Weights of a small mixture-of-experts language model, trained from scratch on English Wikipedia.
Training: a variant of SOAP for the experts, 366M tokens, 5584 steps.
Below are experts of layer 4 (counted from 0) of a mixture-of-experts language model. Rows are named router (the router's row for the expert), up (a neuron's input weights, with its number) and show model dimensions 0-255. Each number is 500 + 50 x the weight over its row's rms, rounded and kept within 0 to 999. Numbers have three digits each.
After each expert's rows: "comes after" lists some tokens at least twice as common just before its tokens as in all text. This comes from a sample of Wikipedia text that the model never trained on. Tokens count by the router's weight.

# expert 1
router:548462528505531446419455529611513521496541500491403509474534536485484490474525453633472530503501481510454476446579594524469487461471557416533420472426495517527443533572455507486471527476452550572459457407434585501502522516603581524442500484403499361619489498523477476518454480461415455504411534457436495529526551549470491564474537437519407454514457548549493558400470543378512483518452459513434486506604443561477449466570457448536510557466554540378535512529532551593530486527557453476458547461487493468585521415453497509404481530562471473480491482560456522454418561483543523398440498507516488486457477559465459494540352465539450579501576465497496503487558512459549502450417505470517486486463555562556450512469405506427500561481521577600554543554564485526577509589510513
up3:520479577545531421554477430490458469513468546506415378532502512508498544449498517496404516455550402544435504471574592474425488494474420455460573481556437466453358496437516532527558433477475516501499527465512511499535560466549555455601580524455479453493458447510622466449464504490557483483499496513554539564532511501491438524499499493558483436550538581534466538557496589506552506657460599471523582472466475471490525495481524456536479511531511471435533563583573569410523493415517447454510518579409495535447556377479597577558573491498487438485504430533470577529613469472394567486532569552466540514499520548448512477515402446487484496460535469439486496477558533480504443509528539366582415431499482408517554451464523481476466491540570562556471500522526521499385533471539552
up4:494541488574492544504465617563581541511499561601501529550556460494435508441631464570499434466570491446536533484467518478454541541410445414532539536531482569471371569483483429563555458568506449544524423465407488570623459537508534522398524564593469484449442506497571527380534436512506478530522457470553516472539525547528443462489463542453553559533547512545487540468510532489550501498548570464539519505423540479576534478443568485529461490582496430559532461491488551513435531544432514490400429527398592472504487515539505373584494570458583411482540455515500505429439468569517479425483507580512511484475556471469489469403406463478477475490456431495445422482468502542453525471409527465382535467466478472483495467526520486415441464492549505432598503557509517561437471525521574
up5:490425516495450485505488378495544484508545427522518558463496558565442412479605448432448447534527488508542502431499508514446430596515610515488459452413446477515501541474485473488577525487494471506502428538430498501519495492544525465568499515414479455514380495535521475494535384441408542491597630537444463550506543482534398544500579466541545442458474449495493533533413532495530452555552559439514500426483486507521587516464451556530431560540498521437566515502419486467472541453462465458551472536529566474546602481501444626494499531455441515500567498480540491558547559389568492508520492531536461563472427423582462453462447493473513458501389490513542464509532616468576584536552487534576448522516474482551572452498428512577509450432488538603539616421545534465485464466392451
comes after: "\n", " |", "-", "|", ":", "="

# expert 12
router:494589469446437451553559659499477569456559441439467444585575553512449476429571510512545526478522556437387426516502467472457458552581563492442499493415449508493500517568468499513484552595465490510454451475514514538553547620549448421526493564593466522439475506492516484490469522466528501504494484482498541482556528533479568538506428504514467426459494504539411504404533576526502551401487452461534463481499526525511521501464559505538516488566413578496528523482512553390530441554535452480400494435466463568479584453434429575492536426454524393481514491479545599555463463450630477490510496479443493472535547454580499496472530424468496533559471383572521499547514516543482487435590521484556602522502617493480445530441545538554522574462516484452519473384518564512518495498448358
up3:546557592468443485503465493405563504513478496492525477578523510574471629601589522474567575494530568492449499526568524537548456514488514500500462530573483452547513455542514456505543506468623477540522486553511432486524410582572538527522513453533491472563472470566570457426465551547407479567495559523496461452543581574536571482514458403479557413472450478482574551531478485506533495531417557530531503493508495589442445538501442457450500659544583506423489441604514461533448541468472422527539438459517485503482408465511587517494440510567526492521539464584474490519446464542507462434586564482489486428443514368498499481504574568497531514522475538502460432406420437569490556428547571443503508425471567518440481424374500505540437500495485386523526500504553567542534492524438580
up4:498540575531556563430412466481535589456476499550526503484465502513532481545552479529502534502474554392544484484470555506391539604498445502497460495522527445453545654437561498441471539471517393441404479461477434453435565472480529587468479444497499440515473503556501544442490474536504519547492466480496500518526519524474498512537598458577558547471480534553469387456442479510408468575533408388429449582549531465409577440517518432551511459472540529577418526460441410618523463407487526458438491488529454513457622547520526498514539560439443543491536419504503553524414459519467459493547503441411541471502463420479490544487503487451510415593416529448483438491489543533404535487545588525486556580560548397492548422527476479471555617497555534515508482518418492506500477441509449
up5:449513402491495507588401478481429491561448558515539501628476512452456531517548583529450541491472511510469537433518533471588447475478421449515442550542499509485496479479491468487491547526573550493463512448503482503437481600521437485524571497452438517458440516525546514520398430536557504475528628454455449399563462511506497542427449562543475529441491451537542545562456539544572502534485414456468444474518526422471509614529487462453580514445463582509496567431513581419536456483408470492522446482614589444602485539512530462478462500517568589542378493454447508479511479565487379582487588568518493512426573468519505510488539454454502502540455443481533477476609544497486516546541507398545595532534420531466491487513462488532417524524489375383471541473474446489574426553552542
comes after: "\n", " ", " of", " at", " 0", " for"

# expert 9
router:450514553435486553564624541543532490473502562491487502527552502521514461390537436462444507474520500504445414510547533437467491530482469551559501496552568537588479524469495561553584536495457510442511581458504525482544394488514507561436498566500505534421508489564526500476434516492559487433433528558551387488612460351471540539527475454495407513451460468587545514513540476425482569504485576485476408473551508501470589557474356618471470470513516442510547445427481525480549478486481546541420539522524462657495495458505441471454592551490590547508449428516651496458503456498513454584560480514450485378549521493530527538490503476509447510591535472470415501466521551508572420437421467560499589496497468469467476450453577571537528504485468489467523598470447450484515465560518552
up3:475474530442526427540497528471472469459522598571570386491491566508546584477506433551452505512453565457560463577477487519447497516550515499479434538442399530484510521567507495459499378509448484519511406506487533475569522492521561447423468481559552416447476437576475477519483519547445467614560599502541518416545585435536498514529511444450436470428594580446526556509463473517573427550535643431577429467590472540446517465577409555535416511537537506527484443444429526539453433570540507558471499514514436482559479527492493492457403526543496493467526520419504572625476526509511584470491517423485513551464475562493557472570570497552505557514451469470481507548564513564564438566502490510467532553481508534462458652586555523502614567545466466483531466515518504559503438512422543
up4:519512525507461571383496509523485495384536536548559533540520443475500570555561487417428485503575462623455498452607490577511443475500524447544483416537473520453495462414490513558519427478508376467496551472490540477514470546530496551513485525522429558472418632523540540441549470514566625468441436396462615483486543568511453514510502538530454525385476429486412580506586517455594478504409540499488479563497457419543599468404495539481479538529479499452475567472431469470494413526505486572469513571497557498467468526533463519445491520537573561501547462569543507422424453509464473487495483546493550429564515570535548501497522569557565551490487513546542413391536445412453503557492521521498563389467512472454580516510408595515513510471421525476468497474464418469499458450451478
up5:455476469596460481525522516424531433501622526509508472519562552562515476555439484463471524461545466497460449433468433478391556594471448484454431483495559517484475532541519486567506479468501455472503482489366520377433513571497482473466499510472548407470511473547499455493553519544453487461482491548481445527558444568531527415457511461429546485527489521551404498403561513449469465488517537467482398399397457510503520464454456476482522590475478547597456572586487552520523472497455434486505562528505560540546492491561571561491388516582491533610473577517483466629479507543472530520524489415459539405497496608593508565495463481534566527431490437487431425551510500475586382501513623534453541500393549441502493558497518516529440490562529353483527506504467516598514453524461503
comes after: " |", "|", "-", " on", ";", " ("

# expert 10
router:497424493478480391500511570542456495508511432476537511409457557531483510419564577399472473502580486476451549445517507477484527571454400457500579429533485530491450435481467511455536607527506476389489443506484448560426505447427484486569465609507528546430529547484462482495516482519474486532478435460483409581563524535497543503435503462417479470510515485465540581597507535525422561540484517477508511463477508472608561501562508470460498482561512484436387482514402533529481525522472606509528525501562437471441455553586584503537505614531453435518497336532435442512528407567484491531449448522459327524491516559573502405504495489581454588554562558481493506551469562575544513516432559473527489487595523414458487447479464474531538486528494543429528529597519487511575479486438489
up30:557438570531536525511628427446472546544519526416466522586506495556515517466460513494475423606543490464443488461466486508397504517469509561556499526436509582439515505478539511500550482484543504555509457468523492529580652604446513476519537459521455599553525415507429476516488477485477549541517468511540487433522451487409514437497531492509538582515476433504534539547424468451536441488486470552506456435458543478491569568527477534550586476514470554506566478525471622500475535431469471567430518484601513481532571514540507380418542546496506518406549453515537447466508529573509466465508500488576505512440477486535572554540481514593555555564511594447565391497528549528444402573485423428426563398523543462444500486438501520586536498461486574412481483524416419488506618430382525
up31:553479536458523431489451471552493496540517470494480489472451516606431602484510506569522598520496526527581493470545444497472464496410531504532471457553415568433527463484568535582513414522545556513596536497526510450362504444467458539474476506459463571504450552420579461474547455477628486486565513472439526591446445490450436436462475540524559554447476430544501511449512502454510602584500545512512499481523433607526470477407470481466470474415395458522433607513489488467473612507562502539512471596596575525393449548538517405490537584497466569469482424549563458457469430513546550593484507514477422540529476409512487483523499496424517533579490518446495413505425482519452492540474424531532487475458460476530603399525475505456581532524456491529530504385478456437534421540488528
up32:547569408531466466518437540639517648448513620464533563481619438461441481488642568490510535484468399527497515462426581507545492442560477518535453483497467521522432517469478480413499464482420443539438434468470481368543477507491547456492503453541464614525488458450489557448405406470484485510412515508476545516513539528576442505444475582534545424564545544475465581550613484446513536586518570497469535450606522566464566530513483502547517499496493528469430458540441490426505509517458483554511442484516471481531436501521483542589503495526472548474518463476589522512442462470510556503503426503423513529529483564527573464497455543566616540466537499549450498475482516483426491504424572448522499525448584559518437524555544462599422424448509428467497395459505481502572450528442519
comes after: "\n", " |", ".", " ", " =", " =="

# expert 4
router:538486567378594531505502472514473454480440491483510499471441473598444418447480509525461581569465510446480404471580409456475433481483495466601466533466509441411497453487433486430537466484466490499622532423458434413442450541407603492517533453501509513517565397536490491527547438472489574477511479513555482592501451462465594508490518461454508436566584542490514479468563483451488537561562492550464537507517507534485460446544552501530428533488466556494558493492574489414598520635446525558492526502454554500530545462532437505459470507498433541409618589528538537579557482506621481431511461542567573577473437429486438483444462413496417544498488486585511609474566552564457501522417481455442534411532503589509521488520513540501485484493477523508510531413415575486518477547550540
up3:445555522493453479474453546447519450518499581454539482564423538573554473559603573549408526545469550531495506441467485441548521500579517393414490472466563474535471570539444504524448479619572509523541440477507491500524457487506591489520529473502478604480561346524539410438497490509534574444612496503407475484574496512544583431557523544439487402471448570580448529430486460513506491485519494548421503503577545457601430459457523417412469463450498577550557479551488542499483477458484423388559541470529545461457484508511514539486500474476471513472500435542479432543467530446573578500563484526434518512583503531433498532506463431416513538368463554578528535579471433450503503498481581483511413576542431525469504525456521505517479536618501565498531428492471578543501483444582438
up4:460479476431541560532459572518423486457475491538464449459566540488404449457500455371382472452488367487515489541381460415518465475493567476515511533481483486533587471480399471516531557515383410494554517542473485511542487545547537531537562488378509443420474499478497541427565459448460514570450523402495485638569567527441478529496519491480535479454638470571563537623475451471581449418594491554561533532526479408446500482529560490483517457475424456392497538551572565541536467562472491407482494485534457550561378470517536432541532504454460501594563522492504486518528526586486514546488479453520452562501465572471560588449493471468456493475510519470484531524441532577423453522504494438473458558491488559519517491534446540419463524457525508521514476530556486537596520434534478
up5:535506564444523533534507381431604516585510506497615509510501517479382557546471553547472428480458566463423521501497477464543469505532378487499512565514501521505511386511528554535467425510469481505511476528520571562471523463555478504464471519538487539530524546518469425475594579449546515577508500528438413514588519488535447515510439522470524562515463484430481531512540511435475524519539568389526567535493482489435491433399581505469504481552483424546568494426482521510435489450543626530484610674603480509454457528609548516485456583570400375523496457467445458516509498526484495535465471491475569569460523470535458444567447519530544511484459430460430457416462436422533542420454562443398533466521551507581473492477509515500568491486450437496508478456629554494488510470535458
comes after: " a", " the", " is", " as", " was", " and"

# expert 14
router:392532504449506514547474499578365525444578549364485437470561526587554582495528466453493460476529523502555492491516530571484502579539466466512487515391485467462516504561401598416490514497527541458449518499544451432554493501463504456511515528573527516510459453553571495467507514507441495517509569412602381510506488490549431480518490374434492479451495492538428494548486487496497496531430441415512433487453408404537516528513440446515490572455489464521454572539552505551560569453481600529530511521527479497503503459438516469558514536556519618505592500484509453581520555535433510491533600458557394477408489433511482531479434454471486407547527521443463583458484515529492522528486546416604490488574575538435529467470481509598448499421447540474533522455504453557464451637524613
up3:527527479506462475563557502505584407568484483532449502549526591569478464507527383472506521440534362510489517450511539526481496564532471515438466426501583504485541654483608450554521391418566488509556562483451422552426554536485505554506482524466476496512539437480541522542531555516502566552491498494502488522460473462539573569584486562485542573445558518407567455524487471503582414510472548469477402466552526543597553469515546447502364478507555436446490501600536519463531499476503536515488518604528546497618416472500512521457473517507571517527532489473527499583482489527546610554519559560450580489494511452491469525521447513554535618527470518569478455423511556575581545492433546437557512519467404495531482481434495516561390524555485430473590448557487491566480430476405532
up4:508488501533474517466397463558505534475550539466513476528578498588558442497449500562536478469585489487481499471505428517494493530396493397487551462550582570484555535445428517501557431488405491534533531513465571405508422527570580474505561573485475469493466512438476515525463554491544523545556496502513469511533404452546440480426465520519626517477527500550415475453509559345494476574528426465476470611511566497457531449579613452474547557524585459419419550464453498501491494560532502452440416513481602596395492502537489465534577537510484486449507523492510431430455524517420496523570562575377574484485553563574543537565520546516530511457479506548450531475496463485473527367598531491480503493383522552533449454462530511453531528401499492521571499539503593438484447536419494
up5:547538479539633542480453505521543412553597431590492510425405502535571443472406515554481586458561477550455488501594498614454407497527482446467367444563498554504621541522504505540521490479545495420462537524543455485514591480540435474396502439546531527544515504482532532495515472509445515474535465499508455484473550452503439553548569454440454505398411569483490551476505525519564460451480493473529513499512407541536602454629440492476497513444510520525435519518569518492515513555606503458450497607508492447528608470545630479453556484526496431463530521544522506510567489539433426550375553487561458622523561493433480518510516508555479503576430489548475520502490418475358490476450504526464464546467471501600472501469572517524495498497483419492522535513521583487477438522449474
comes after: " |", "|", ":", "°", "9", " 5"